config = dict(
    experts_per_token=4,
    moe_layers=[2, 3, 4, 5, 6, 7, 8, 9],
    router_score='softmax',
    router_z_loss=0.0001,
    init_std_router=0.0212,
    lr_router=0.00217,
    vocab_size=1024,
    norm='rmsnorm',
    tie_embeddings=True,
    lr=0.00581,
    batch_tokens=65536,
    seq_len=1024,
    train_tokens=339600000,
)
Below are experts of layer 2 (counted from 0) of a mixture-of-experts language model. Rows are named router (the router's row for the expert), down (a neuron's output weights, with its number) and show model dimensions 0-159. Each number is 50 + 15 x the weight over its row's rms, rounded and kept within 0 to 99.
After each expert's rows: a language model's description of what the expert responds to. This comes from a sample of Wikipedia text that the model never trained on.

# expert 35
router:46 54 60 71 67 25 41 48 49 47 71 35 37 60 51 25 61 52 40 52 43 54 64 83 08 54 48 21 66 37 53 61 48 33 53 49 34 78 62 51 68 42 21 42 62 70 24 57 58 53 67 36 46 38 26 45 69 64 43 58 58 34 64 69 32 56 45 61 29 42 58 67 45 55 56 50 65 54 35 64 30 28 36 52 45 50 63 87 33 64 77 49 61 76 38 58 56 51 34 56 64 32 54 59 45 58 38 59 65 39 44 36 35 42 43 45 82 44 81 68 60 39 58 61 74 55 45 32 44 53 51 52 51 47 42 69 41 86 50 55 66 80 15 45 42 72 27 51 36 58 56 67 53 44 47 39 77 15 65 49
down1:53 66 52 55 66 47 67 73 52 51 58 46 50 13 37 50 63 66 57 73 48 76 60 64 36 75 34 37 49 58 54 60 41 59 45 30 27 48 56 51 39 64 40 34 48 56 62 81 26 28 56 61 43 26 70 43 44 42 49 65 27 55 60 26 40 61 60 52 59 30 74 28 54 75 63 47 74 37 81 53 38 31 50 33 58 33 51 42 55 52 73 36 44 74 67 69 45 66 69 48 81 37 54 28 54 83 71 47 53 34 68 56 13 31 45 73 70 49 57 63 74 58 57 42 51 49 35 28 53 43 52 28 45 49 49 28 66 64 80 93 47 50 45 48 47 46 46 68 41 44 58 39 51 64 26 63 45 47 33 64
It responds to: Short inner pieces like on, en, at, ad after an opening consonant, as in Opp-on-ent, Comp-at-ible, Berlusc-on-i.

# expert 22
router:51 29 81 49 61 45 10 29 56 45 49 35 54 50 45 38 54 34 33 66 22 79 75 61 41 41 35 64 59 54 59 69 68 69 29 38 38 50 46 54 78 57 30 66 54 38 37 52 06 45 69 49 56 41 41 72 54 54 36 60 60 43 52 34 55 35 56 74 29 82 57 71 50 47 52 40 48 52 64 32 40 13 50 78 58 46 37 64 44 42 58 46 86 89 70 58 50 50 64 44 68 41 54 72 48 66 69 46 50 79 37 57 40 59 61 52 55 52 63 49 43 70 32 65 59 71 67 53 59 44 47 60 73 34 27 49 64 71 39 39 61 30 40 69 36 30 52 73 33 63 65 46 41 47 59 32 58 44 53 54
down2:27 36 27 44 30 48 48 40 75 45 34 55 37 44 48 57 35 75 66 52 62 64 64 36 35 71 60 64 71 32 64 68 43 24 31 34 47 74 23 41 42 60 45 44 46 25 42 57 40 76 63 32 55 75 45 54 59 35 66 67 33 54 40 30 69 40 59 33 65 66 56 46 34 51 32 62 41 38 29 40 56 29 75 69 28 42 33 67 32 36 42 29 69 59 66 43 59 52 56 62 38 69 59 38 37 25 57 41 37 71 64 78 60 30 40 43 45 58 39 54 47 86 48 59 62 37 45 42 32 70 53 58 62 45 50 33 78 57 25 77 44 74 19 70 34 42 51 75 51 77 50 47 55 69 38 42 34 49 44 67
It responds to: Colons after labels in infobox lists such as Species:, Full name:, Years:, plus dashes, slashes, opening parentheses and = headings.

# expert 47
router:49 38 72 59 41 51 31 47 53 51 40 42 42 29 52 57 65 53 26 68 38 79 64 45 55 34 31 58 47 41 39 38 51 74 60 36 55 51 50 57 66 41 20 62 81 50 37 17 18 34 49 64 26 67 30 65 52 56 03 46 66 49 53 51 08 49 53 47 25 45 55 68 53 51 56 57 48 62 71 55 45 66 45 99 54 53 37 73 48 61 52 55 56 53 31 67 49 76 57 60 60 29 50 38 45 59 63 80 44 38 37 46 60 32 45 80 62 61 55 44 35 38 56 39 73 57 52 43 48 41 70 74 54 42 22 59 68 59 53 48 44 58 52 63 48 40 45 79 33 41 41 74 50 37 69 22 32 36 59 39
down1:56 45 32 64 51 51 22 58 37 45 60 50 35 07 49 68 34 58 63 63 35 35 36 24 25 69 43 51 69 60 46 49 45 45 56 30 65 61 66 58 40 61 59 57 74 24 30 76 25 25 48 44 27 20 36 62 54 36 80 55 55 58 44 57 74 51 70 64 39 34 47 53 45 43 45 66 33 61 50 46 75 83 56 74 36 56 50 36 61 46 55 48 38 26 75 50 46 66 61 51 33 44 31 26 72 83 33 20 41 58 41 52 56 41 57 39 70 56 55 61 51 56 37 72 30 34 61 36 55 49 60 43 81 59 52 44 22 51 27 44 64 61 45 45 23 36 69 40 34 45 61 31 52 51 40 77 54 69 60 52
It responds to: Space-preceded pipe separators between cells inside table rows, plus some colons, semicolons and closing parentheses in lists.

# expert 60
router:52 50 86 68 78 55 09 56 67 53 54 63 31 60 73 44 61 40 56 78 37 62 67 29 48 33 21 26 35 43 56 66 45 43 45 46 61 61 59 56 53 25 59 38 58 46 37 49 53 27 58 66 38 74 40 63 50 53 10 65 55 48 35 55 35 13 50 39 24 42 54 50 44 37 34 36 40 71 56 51 49 52 64 59 62 37 30 48 39 37 45 59 40 74 50 62 83 55 48 55 49 39 45 58 54 55 49 48 57 65 30 31 50 30 60 61 68 37 73 41 56 52 24 55 54 50 53 42 59 72 65 82 38 72 07 55 45 35 92 38 54 45 31 73 39 41 29 69 46 35 51 58 44 38 34 42 38 50 60 33
down2:77 55 75 21 61 52 71 43 59 39 54 20 47 65 66 59 20 61 60 35 67 62 58 47 41 59 56 48 20 63 60 71 75 21 63 64 49 63 52 47 67 53 44 63 35 53 31 64 47 38 35 57 41 32 49 52 54 36 43 44 35 34 43 60 46 67 69 77 35 27 64 38 31 53 55 61 43 46 34 55 49 46 26 47 78 47 53 60 45 51 40 48 30 70 59 37 66 48 28 08 44 40 63 31 51 41 77 43 59 60 68 50 51 52 48 49 27 54 59 55 38 66 37 58 54 22 58 13 58 69 10 41 55 24 55 27 47 37 56 79 42 56 57 69 64 40 44 35 75 62 76 64 67 56 64 49 55 70 73 46
It responds to: Word-initial capitals and The at line or list-item starts, especially K, V, Y, as in Kodumudikal, Kool G Rap and Phylum.

# expert 13
router:67 58 71 58 42 60 49 21 55 36 45 48 40 35 55 34 42 43 35 68 33 58 53 57 33 38 39 63 20 43 63 66 53 64 57 34 35 51 73 67 64 51 69 66 43 51 28 57 30 50 73 51 31 49 49 39 45 52 40 50 46 46 59 43 21 47 00 56 25 53 65 57 35 61 47 38 48 53 60 92 75 54 56 56 52 62 78 68 46 87 82 64 84 48 44 57 61 56 40 63 78 40 67 44 62 49 76 57 81 56 50 50 58 37 44 51 49 39 71 49 77 42 29 43 40 42 50 41 58 45 55 90 60 34 25 58 52 43 61 72 67 66 56 48 30 57 46 65 60 39 44 60 25 52 60 24 75 40 45 45
down2:52 35 55 68 57 76 27 43 25 19 30 51 51 57 54 63 46 64 56 49 34 41 58 44 36 55 59 65 55 31 23 28 43 33 61 66 62 26 29 49 48 38 51 63 43 11 76 37 25 51 59 49 56 43 55 37 47 77 77 70 72 36 50 68 44 84 52 50 50 42 52 68 65 45 39 53 33 73 56 60 43 60 34 11 74 59 51 70 42 57 54 55 44 42 22 42 49 37 62 62 59 46 36 52 25 47 60 84 44 44 12 38 42 73 60 46 47 50 53 55 48 47 69 61 62 37 58 49 69 23 70 50 58 64 64 80 46 53 69 50 40 61 78 64 48 31 55 53 70 70 71 70 49 37 42 38 46 38 29 64
It responds to: Capitalized name beginnings after a space and -ia/-ian endings, such as As-ian, Is-rael, St-ones, Le-gends, plus heading markers.

# expert 46
router:41 45 54 59 67 24 43 75 24 29 65 52 15 54 54 46 60 42 37 56 41 45 47 87 67 42 48 54 51 48 59 26 63 65 42 37 43 71 64 74 59 56 62 43 58 36 58 67 49 40 69 36 36 76 33 33 57 71 32 63 62 41 46 28 48 28 60 49 43 59 44 73 60 59 08 52 56 45 27 40 73 50 46 57 40 41 68 56 54 65 42 93 66 38 31 32 66 47 68 72 63 38 61 47 76 52 67 49 60 38 30 65 62 48 54 48 52 54 51 74 44 32 56 41 51 53 45 61 63 54 56 32 40 42 40 61 68 59 66 12 58 63 24 80 52 46 11 82 42 38 53 53 37 47 37 42 76 38 55 48
down0:28 29 60 56 72 46 32 54 33 52 53 61 36 59 63 52 53 59 47 59 52 51 33 56 62 65 56 27 49 63 37 65 58 45 43 45 25 65 59 73 35 27 57 68 15 18 66 55 48 30 38 68 40 49 68 37 63 80 14 67 46 32 35 58 36 52 48 44 35 35 35 57 46 92 65 31 59 39 57 74 63 40 70 35 51 51 35 48 49 65 72 13 52 67 74 45 54 45 59 29 65 45 45 41 56 55 27 39 55 71 62 47 40 63 81 23 36 59 58 52 60 45 73 41 35 69 59 40 42 61 44 63 44 24 53 51 70 28 54 59 64 49 42 68 32 56 44 34 77 57 45 66 54 62 91 30 65 48 46 42
It responds to: Word pieces such as ut, ass, os, pt after an initial Cl or L, in names and words like Blass, Massimo, Lutetian, closed.

# expert 40
router:68 51 66 76 75 17 59 41 35 38 62 42 60 31 60 53 71 48 44 60 21 60 42 56 23 46 35 61 35 37 38 40 45 56 17 46 36 97 48 45 75 23 55 36 48 51 30 65 73 50 51 67 34 68 53 63 63 56 34 66 69 47 54 50 35 35 58 25 46 70 89 51 36 66 51 52 47 59 60 64 39 46 58 45 78 50 59 69 28 50 63 49 79 70 47 50 63 34 85 65 44 42 50 45 30 66 69 62 63 46 51 30 57 53 61 57 63 18 60 63 43 51 75 33 24 57 61 46 55 19 56 54 49 42 44 69 50 69 51 48 53 47 54 36 55 73 36 48 52 66 37 69 51 52 39 23 70 33 39 56
down0:70 39 50 65 65 45 42 45 79 49 47 48 42 53 39 86 63 63 56 18 50 83 74 34 45 58 47 43 43 40 46 59 37 44 64 62 36 48 63 36 39 75 52 63 54 64 69 48 54 49 63 34 38 94 52 43 60 40 33 48 21 36 73 56 52 50 41 54 30 48 60 57 49 31 38 66 55 23 73 65 87 41 53 42 62 44 55 63 31 24 43 46 57 18 54 76 78 54 37 44 58 33 36 27 27 62 41 55 15 58 51 55 53 69 38 43 52 50 75 43 39 32 59 26 18 61 58 81 48 44 19 60 38 55 39 45 57 51 79 46 45 53 55 46 33 53 75 38 69 25 35 47 61 37 49 39 54 39 41 57
It responds to: Single letters like e, v, j right after prefixes such as con, pro, pre, as in convicted, convoy, previously, and word-final e.

# expert 59
router:76 75 69 59 59 26 56 52 40 53 27 65 56 60 53 47 57 22 31 45 38 61 60 39 36 53 36 67 72 49 29 66 70 59 17 21 34 52 76 49 67 66 52 68 44 74 40 38 17 41 72 48 60 36 41 64 41 56 44 52 57 32 47 47 28 43 26 44 40 50 61 69 39 60 47 40 28 46 67 58 26 43 50 64 58 37 45 62 25 45 76 51 58 74 57 44 57 41 56 76 62 38 50 71 37 61 71 53 38 71 28 51 54 50 65 86 65 66 47 51 40 45 70 49 52 51 47 45 63 61 34 42 96 63 38 56 57 49 32 48 57 78 52 62 35 55 47 69 45 64 20 62 16 55 52 60 57 40 75 22
down2:46 46 68 68 50 54 34 48 45 85 15 49 32 29 50 32 18 44 24 24 42 26 25 73 46 38 59 46 65 49 41 44 62 54 54 48 37 67 39 60 53 33 67 54 19 45 64 29 56 36 61 16 47 25 47 57 53 70 26 80 46 41 69 38 42 50 71 48 54 63 56 33 40 41 64 49 74 65 44 88 21 31 51 37 46 50 52 39 75 35 37 48 63 41 18 45 44 57 35 44 68 62 45 57 34 60 58 44 65 59 68 73 51 66 48 16 44 53 41 66 41 42 58 50 43 59 70 51 28 47 56 71 54 46 77 46 45 55 59 55 68 64 43 33 52 39 52 32 01 49 40 36 45 58 46 38 57 50 59 45
It responds to: En dashes in scores and year ranges, degree, minute and second marks in coordinates, and decimal digits, as in 1–0–0, 48°30′S, 2020–21.

# expert 58
router:50 41 55 64 43 35 54 24 40 43 66 43 37 65 74 49 80 60 15 67 40 82 49 51 23 33 48 47 46 55 48 37 36 64 45 42 51 64 59 44 49 30 58 39 44 72 48 56 36 49 55 82 46 60 35 48 78 50 50 60 77 53 49 40 24 50 51 23 37 49 60 62 48 67 64 48 33 44 35 55 43 63 20 70 38 34 20 43 42 64 54 57 58 62 29 47 50 54 90 58 57 35 70 73 78 51 54 81 53 43 34 61 51 47 61 52 51 58 34 61 59 39 57 33 44 26 83 65 45 76 59 81 61 64 54 28 34 72 53 00 38 36 65 26 53 54 54 53 47 31 49 66 57 44 45 38 37 48 49 39
down0:41 55 53 34 42 38 55 34 63 56 61 31 56 50 65 65 41 36 72 66 33 65 54 49 43 51 33 19 50 60 65 53 49 59 62 35 53 36 41 73 44 49 81 30 84 71 73 34 26 51 41 40 29 69 42 33 50 72 58 42 40 04 50 46 36 67 51 32 76 59 59 41 28 51 59 47 57 57 56 60 41 55 73 40 29 42 61 72 56 50 60 59 52 51 68 47 37 51 67 72 64 42 46 51 63 47 59 29 78 62 55 31 51 44 36 46 67 62 51 44 71 75 60 18 54 63 64 65 63 50 45 48 14 54 88 41 60 90 85 76 51 41 66 75 62 29 48 63 57 57 33 41 57 54 50 41 65 41 45 54
It responds to: Word-final pieces like ist in tourist and artist, plus e, as, es, ome, often ending names or words before of or punctuation.

# expert 31
router:92 31 49 59 69 37 46 50 35 34 58 49 24 58 54 64 60 55 44 76 54 43 83 34 53 56 15 48 76 51 57 67 62 41 23 54 43 75 57 54 55 36 55 73 76 48 51 45 67 38 62 51 67 44 44 73 40 42 21 64 60 63 57 36 00 33 27 51 40 63 54 46 39 52 44 62 29 58 35 63 47 43 68 64 51 42 68 88 35 53 58 50 59 53 63 55 83 38 53 45 76 30 59 44 41 61 79 67 74 53 46 43 66 44 44 39 68 49 59 48 65 39 27 47 36 41 41 56 62 48 52 58 56 58 44 28 33 61 68 39 36 50 68 59 59 33 41 47 50 58 25 55 06 60 64 29 42 36 62 43
down0:40 31 76 48 26 61 53 38 42 37 31 43 68 35 65 52 38 50 48 41 41 57 22 43 50 61 60 31 53 36 56 44 67 31 64 26 39 31 43 48 34 69 52 72 44 37 50 61 55 57 54 73 23 42 44 53 32 45 48 47 66 51 59 56 60 28 44 50 49 32 50 50 46 55 88 48 36 50 67 29 50 37 59 85 60 33 21 53 63 28 28 39 31 70 41 31 63 36 64 48 45 37 48 19 32 47 40 67 70 57 63 35 51 56 28 48 37 54 59 23 55 51 66 70 58 84 40 49 72 64 42 62 72 40 56 33 50 61 64 63 40 50 71 98 51 30 50 56 56 80 54 49 38 55 49 14 79 30 33 60
It responds to: Sentence-ending periods before a new sentence, plus initials and capitals in abbreviations and names, such as D.C., J. W., years.